From a checkpoint of a small mixture-of-experts model trained on Wikipedia.
Size: width 160, vocabulary 4096.
Training: a variant of Adam for the experts, 352M tokens, 5376 steps.
Below are experts of layer 10 (counted from 0) of a mixture-of-experts language model. Rows are named router (the router's row for the expert), gate (a neuron's input weights, with its number), up (a neuron's input weights, with its number), down (a neuron's output weights, with its number) and show model dimensions 0-159. Each number is 128 + 32 x the weight over its row's rms, rounded and kept within 0 to 255. Numbers have three digits each.
Before each expert's rows: a language model's description of what the expert responds to. This comes from a sample of Wikipedia text that the model never trained on.

# expert 13
What it handles: Mid-word pieces, numerals. Word-internal letter pieces like y and ri in names or technical terms, and digits in table figures, such as McIntyre, Python and 127.0 kg.
router:192170121145145137133126134175128146088107183127089127108131156128134086176083108131080041155156116151128108179145046156158138121140139098090106128133075129087169120146114145115147083118138126103083132140076106126112167090076096117188087127122142139125146144113126054100084125153120108093137111115138104134086109129135119180149165203114118159091106080154078141103195128159167113154157150183121103172157095157141045164130072111086153161142185160169141106188169173146083133155148137
gate6:097113129121171201128098127191118116118148127143124139111191155157086109125083164095158145121115171112139127170150117134155161172171123085131071125160110121128118137181110184115132160126100095175137102117136091140079222139165033144113101151109145154136085073121111097089135084107075133116091116137150144117105088150107126174064123198108169153121081159115135094128136033143091130126113120108120163166080094118187153141133099118141135085115119126193107155155128124090192133072163170
up6:213137073130098158132144126178170066161154138108155079070154186111100097128093108133179146218141071128113101153130114121142119167117163078124099134083135091118145226124169125126142118160186184093090123135153175083101176077162097124106099092107130155113122151109154115152170144131127097124107176159103129105106117097164159116121197145119131107148155125141086176162126114176132090159123125097077132198093176140128118106112083164163156143151141073125116077089114180126119149117149123
down6:180094166141127130053132115115164148135132020114060119157117138132083098119124130143142147127155147133176144022143140174174141098085148155140118122082130097131099173109162076090089110160075174119188136118154135130151163136121173158108106159099118113167137109112124126159123098183150174137183115142139130118116119057111106082142149073063178155136113097108163127168135068100122098134116143122118151094066154149183131082079154130135145138103158144130104124104138109128131200133171062
gate7:136102058158137144114132104158219061188123118070135111120178153140142167151102074167106082115150102136171132100144087122115156088112190071106118138132194138171105103129131088105127109128134107136075100203141088146152131094145138097080107117141102176130090150094157084154124099184093127172169090129161079160171174166120158063135054149191101138161128063129183139111138172083113165097135090120137093145120152132118143169086129140101109163143154114152134109139144135107145089133156135
up7:148138094153164120126145121193121107181148135065104096106173156122113146138120079121082115161148117090100096140095144164132162094092171116090127120109162120119119061108178131138151096167076158100092117166171080160137127131094113141116134122068140164124123132065115062135110125129125110138163107167127050136191152151140135127174128183182144145117111050127114155062114146138089125083089146119211065104095120119131104152115105134067095183151184123171135081167163114090142106128199110
down7:131125172148185129147118117130146145174147143151069115054145127091083099081135120097133024083073093082092170173112125138166146122145158092134161159173129093142090108148109112114151094132143138103155092133117078099125146085138116113125167137091097152173145119139118072134142087147137125111143155168149125164239138077150077107102163112197158087162090102089149175149120116062105122049136136116131134064116123147115171168151071082110151136123108102066133096143140123136134160139113142
gate8:175122135138191077114083158089192093088084106150128151142090150127134102143121050086138137145134184138115126124130134085116172094110074146095170140125128089095156170123186118166124100154153120159137164143148122138146217136092102118140128152090106115057119165085157134137097113157127174127157203165107121141131166179166170157148121201145187179113167162160118155084112129107086141148141052113163120166116121116177114115158084076167150106136094103130158095183121122076148146124151088
up8:137122137123208040157117193134156091094045173148130156160190109124146083152147101106158092123115213100108122137154097115121160103125066128132107135110127066111160164128185132123152140142160173148199172101113101129122238124104109113157133192122091122104122142122115132142097129150103161099148179149102129134131146152117159178157145153145101122090128166096111135138164127128110161107108057122150168190109127147132124101179113097185165091112103062128130127143157080115165159119154100
down8:186032104132103126115121111104158159175084109144159142167138043149109105115141138100149193101127112118111153129109191061164129149108138138115105137157138138080082112107148184138073122181149128137097120118152125141131111162173137124088117074124115084138175091113144204101149140121140174181081061092088143179054104108128136124125148083058131131142143154135142154116124106103148077105114130150152166136107206134162167166109048175101167123161093133127129136100075130119085123137106132
gate9:129075162079162167127149172103127172129122156192128174111176115165075144110146163134147155167179079084125102106138137095116118195201164164194119083181160157148103147143121042139108156114107179135098136167133145105106134102110099071144112136091132103122062124200120156100098136114136075168079106125058176139171151111096155090107086170181078138123147110111113122093149091141112174109127155153125128085120195110123140113131163134143147120123100139141136147127139142071088100136114058
up9:140086147092112160130068137114127126112084182178137190136158158173104101096108181126091098126158098101104095114126125119111134147130163134176080104142153167179088177157131136161148178130154158113075114141101082113064189134134080105162158115065158113106083084174112095115077106159132071152093116102080125131143114122099195134176071092158127144107088092129122126100096079183103183101157184127119143125143080096108100103153166118116141144157173115183121160180176146066112102102147101
down9:147111091085107125136118077102134136144117123090080165129100091104158160174119186082144158155131129126121151156077134125166212121145083152170170148156155131151143120127123093094115131081093121084119115121151196168168124152103127163156110086142131160128144090128089177106059156114132141149069116157149134127110143053161094139119109113167074111184143082073079076144131059154094120160121101148185123112106153099069169157125068069082157152115075161164136124133193182143111140172128113
gate10:057139110101142164089174152139150168173104146215117152176165129151148163127131134133092118131140130101173144115114085183101133064136104089111145147138113151142109083117045107072150095159148155119056150146090166090125199175151113119117126112136085120123149131149112078169092133104109133127155128096123142187157114183144140152108163163192083080171116133100108085116120153131083118093182074135105079152172071099152132120163173065121141149140149133154117094153170113103076078127096170
up10:066158131165098152090164105144149126163085117184103114171167144081066149140163066097129105113128116117102081121147130124091158071060135117064193154106112120114120101126145112120131129138163146089071155161101114094118163113085135136142120114132121142096078089145158110112124100129137126159190164129169147141117188165219101160139152191154121111140148100132137078073119151137148088123176127127154121148155079081116104123131229098117090143120142116137187131157185163147084065190118132
down10:156190103100171110140164110119151108147104152085117121135151090183115142102078123062116104136118156060135122138150150098161101128141095099134126091126116073095183113127167151147088108133136051136186157097163102149118141126051154140100123146109112060090118099158148089090124143104119173079131164144128010086128157162044136141157114129072120118125130118107151148150185073190123060142105126092136119135145163156119137150075139096106122125101121152162087081152176143163164150137168123
gate11:157118141052160083124123111150090090080126135160162098119098102129139147140180090136054159187113131170163126136113106204092091082153122076162108141158069109124152129166097109129152119095149189147074169143065130152203179107146142083115101162157116119123135166130164165126056131160114112120177124097142167182109155127108164078122125162137142158183127088150126136101150213109096147140177125171129097112224154101109155149133133101104123145125140135109129117129124163122093098150070163
up11:166074112080094065094141039179131117098135120114107086118159112128098128149122136128144157167084160166120127089109129115081095141162159099129097187135103135112124157139132137171135185112078180124110082158089098098112186103162145101089097151142224196134110091133135146103101125170173194132159131099118094141124160143136146123175130199092087196187116144103127171109167148140173131151167113174197110097140124124153154137138150175149120129158148134127097116111113160077087136137059119
down11:170122158173205120177131108134124055141146118156129109108175139143137153147117153098114118148099126117133181162140152113190088087150122096136125163120111191121079134162152128157126080130093083128118166114187102065131175175123113100083119088152079143170141152123153146127140144127160135153198197106131116118169094105134110155103117080039081153088120146146115155200183157109151107116167105110204143128118197171127143095099183205138176134120140083128129130106152145140095129156119168
gate12:135098107076146127092121142194151113106086149060094098169101175162121174101161105105122147076133139115145170158120146219157135117111133169156133105128094126138122074136124110154152149112121161123110112173157099081163139143167081105135095178204126213220139165115167112083128081124165141122148129158117120109206113168084147110087171145131136148146120107170125107149131117030090089103163150122177161131142077099104083122143080132106152121109147095128117138176116146074106143114091132
up12:074104182130138159116100129151128129089097174111094155119125177133131202120135132146095125157105142120136106125136093170136134068085154137187091115113137106152114165135127094094139181120128084120118057176114091119139145136174172093172076117178100190168095125076125100095136091130160144138131131173130073117138116137050163129084161123129170169169160075174133117134123143054117086093115140057109142158115110079056100140057080114077110126087170103124130149167139178127175124137150165
down12:137140125155102129139178167179114064125137161115157183157133115144130165144131110114108122099150131168177146126148140127136166109112087078076146100116176172150123141186108125131095108120151137065095102165102123166138205184078206088138106131087135127150113121186110096127113097171160137117135133177130094121136058097165113144123164120175181106078133084164116140082137084065153139139095080079134135084130136092080095137089033073105107103089151168144159089182137142107138144115169155
gate13:157117139076182091174145114161123124095055102101090127169085086101121152089136169205078119171134132136047106115146145151144109121153140147187117143138114112118149167157113083105103127113159223157066143094140040060113136097168079083125150115072096115115143143147098162162132095117148106130143162095139135176100147175078172154121123140136180110099130087096119110163140108156151167083177172187090110083119113149154093086107091151125108145155124151175140130152108115139100129127119166
up13:119122161111136172128164116166096175118073096145119102141141163180151129142120143178078121145164088131108099137144113176140089146155145125102125157152094111111121178145090140084082137109194194109057161114130073085109179054142068115138140105084128115119129135145129080143122138081119095154140131071056157119134152206085151133101092184154141091094089070112132124156169098172116174071156176160080126098158124137172151121100098129108170150132137174174135106176129116138084155079118176
down13:164189084079135128153144128157144118131104158095103151165110148133047102135093117135161111115110140081156126096138080150078107130150139155153153112138125134179175150133105214093074072163119144119127148123160129110155117155143095040167102152149120088107093103099142134145128143129116154162135125164124144112148070122156130114119160151163169116040149119201139138094122142120172117140237157126098169123185086030105168119167101154112176142140112166140154116134189126145108089088104123
gate14:138135133114121145174136115101129137175149145130135109142137157187105071135102119159111074125105127099049118079156094103154175156067049156123096117184086074123156174114132148181088123054113166107164168131110157122135130095115088162114106175165170110147131128120155160087129127099091135113129126141145195144128087136187156092099133156133117079119145158142122107147122173121096151156094162242156122112128150053130134126098147078112160078150117048153117155106131158127117100090131058
up14:152128078100145167169126103095116118112098166152111106100160187206142099159069104146111079141077084124073144094127123114071128095069128167118124118161107065158146242106164133141114142021114156116150168169092098121112118064083105112149094119145126188094163134104136165102209109103126102142123137128096165118113126134130208134149162164125125085108146124154128148123129132099095101109130165152167159155119137078134141124112121147112178115157122112137155145107147156093147092128150048
down14:132134142121073087140124156072165086134133099144113128113136149104146158121119106151140094164109175162095110164168161133124235157138137113154181063095173156103080085124151103130177124123083083163078092101057142089104105099164114127103128119097123122117145177206197148109147135123143137119127093191172140155160134128152134096135164122100086105125173090084105114133123157195142111115125155089158146166163162123107136156167146201129100137126117101105189134094193060132144194095113113
gate15:123134124178123138099091110155071131069090115118097131170142143167112154122102066161101172130089121192118105140131133103120156092074120144162124110137135149138082138149223156098080166085156151110137140199095108127164149128142072116071152102112099121105140120143174071124176081140112127119181164195108111091155060128135119098178155156114066173184171120139087127093155106146197098097137113102200098128122135115062078123104116096084093104172139129129177132138133118113112121160152089
up15:082116130118097186121131118117080167134086152146119123113129160205170144155111119158052107153095098149098107121123138072125162086132102119172106100166125146144122210149154142057128109092172156102076164193117069148155130099139103089089097124124113122134101216153193109086102034122100132160115138099137113069136052159131133087128103136129052104154169138125084125127124150118117162104109128165190117150126119069074113096106131107141116100133130185124126116139133143075122084117127113
down15:092151134129159127147146166085102153132095162156164178125117158114144161108109085164145059116044118062100106087158130089153140127198079147089108170137183138122125106172166155093150153098163055102118147104125090098136140118132067122132068190115087150105129144139142119125139117067114105150156102144160127112138095144165146112092142180166097148056091160147092157134092118123160118116129079168098155125134106190065087084096089206134110109134080136146143087138173156135152103177174122
gate16:120112149078112162114133130192137104114126153147129123126183093096151104095188182105079126146092159132127153057107103138082121137115165147163106137120109176144077174191160087117130165096129113140153086138103125088090162157131088070118083211112075081086137107125119137091046128039084108086142140103094109125112112133120176097134109193128098193133127144140141092124182128163128104114067137160115117115135153090148162073105169110119117145082113122135141206107121134077160087129151143
up16:145139196167118131050166088196095140188121129144122124138156161144148181096172135114053123230101157140138109098114107148088124085105168174114149193124154159127117162192169110133131137162126131138133085136053164124140099145126108146148070172116125124081067099147099123114099093057138108099139117095123096118132138098137091050109086185124163149110182112137159135101152179161151176128083104123119120115139177066158169099099156070118125142122161154112115162129110133131127107142116119
down16:165131091112066093157134140120187117118092088082181136140133080122123150096135108136142120148132098109134104124157162189169102125134176109087185153063127130121127184070119123094144143102154119135172147134125121158144137143117115142114093065158141055104062132141128145076094136188147136104084130133098124093075107143158127140180142106081079206123129113081174109089110040077143135101129123141160094157087211180177145094115132110152117139098057156090112093149094123083140159147104136
gate17:108098075069165113135070178173175149088134099134138139143145138121158122078107189118051138098196127168111157161073090191161127181211126093139108131132099075147145122125070127080163127127112146122076136132172102104140132138147062115145082141100123121202162142112124107153168145083113111083100127100110151144109179171123148143106140191138168110098101138085111087127142129123147130119132100070057102140137087113156141139145154049126130096130120089213132092133106140123086133123136154
up17:113100010080129119152101138144176125089162123110145102094133133151167092147108219158120139094130172152119193157085129145156140189136131129138110150173105098155129118124061201121194142130136175106161115132174090115127076074150075105106088132102133138180183169117134111184155151125096084090153116129124168123141168121108171154129123167129186115103074169091137117147118114167140084082124094096077092107135133133130108141137164104148133094148173102161149107129096123106068185092157120
down17:088187159112145115140127147130073148189078104081122118145159144146121097119118124149137080162089101139161157131133071154170085161105063098137165131131015159126123132152125130105160138152152118126144168092130130130180105164117162144150112089173115159137127139142099146132126147141076170078152146150147179142142090120133104079141184100134133104176124161136076178154118219133143084134168102149070145120164098122059176148140180092155202098129095078151085094090166176124121124129166153
gate18:153119143125176134131156173105045177116124144228139196135165119150113083140129172188096133088140119125152054119078132192142172143099073173125091151113173132142184105187133100135102085149128152113155114091088126097090130152145130172121094115101157119156095126125124147132133124099109114118097155073109178120092101114135127121104150105138146116113120115215162136104163160151155073134098113082099118140108095105146177124117177102103113122044154145160128145193130133082146087152139209
up18:138109104110213171177154121095149126152110130138121097100135121136127171182124167154089195142149100177186066132065131155105163159148152155158116127068144128163125141169159112128117110159159158091080143190097123141125120143097160117125154192084084177084097149123130147177141069134126118080128181090048104107100137133110104132111150131124149092082117114135112165180082159108128099140147085110128121193111152104167111113114136044141149136100211123143119108153125174069091105086156163
down18:103077174152097145110137163144099096079123119124111126124075112158110135118062138084149129138099137171122161099156161146153141095110113083163144097072064117138099087147107117118139129125131107181132094127034207143116135144160133103144114088097113169158109159102178125090142137112107138063136047123112159115065109165200162130112123121086105185183105164120138167123083136169072087136121200129108103104168210127102148111148121168155123137188119144135198129157132189144123115115119124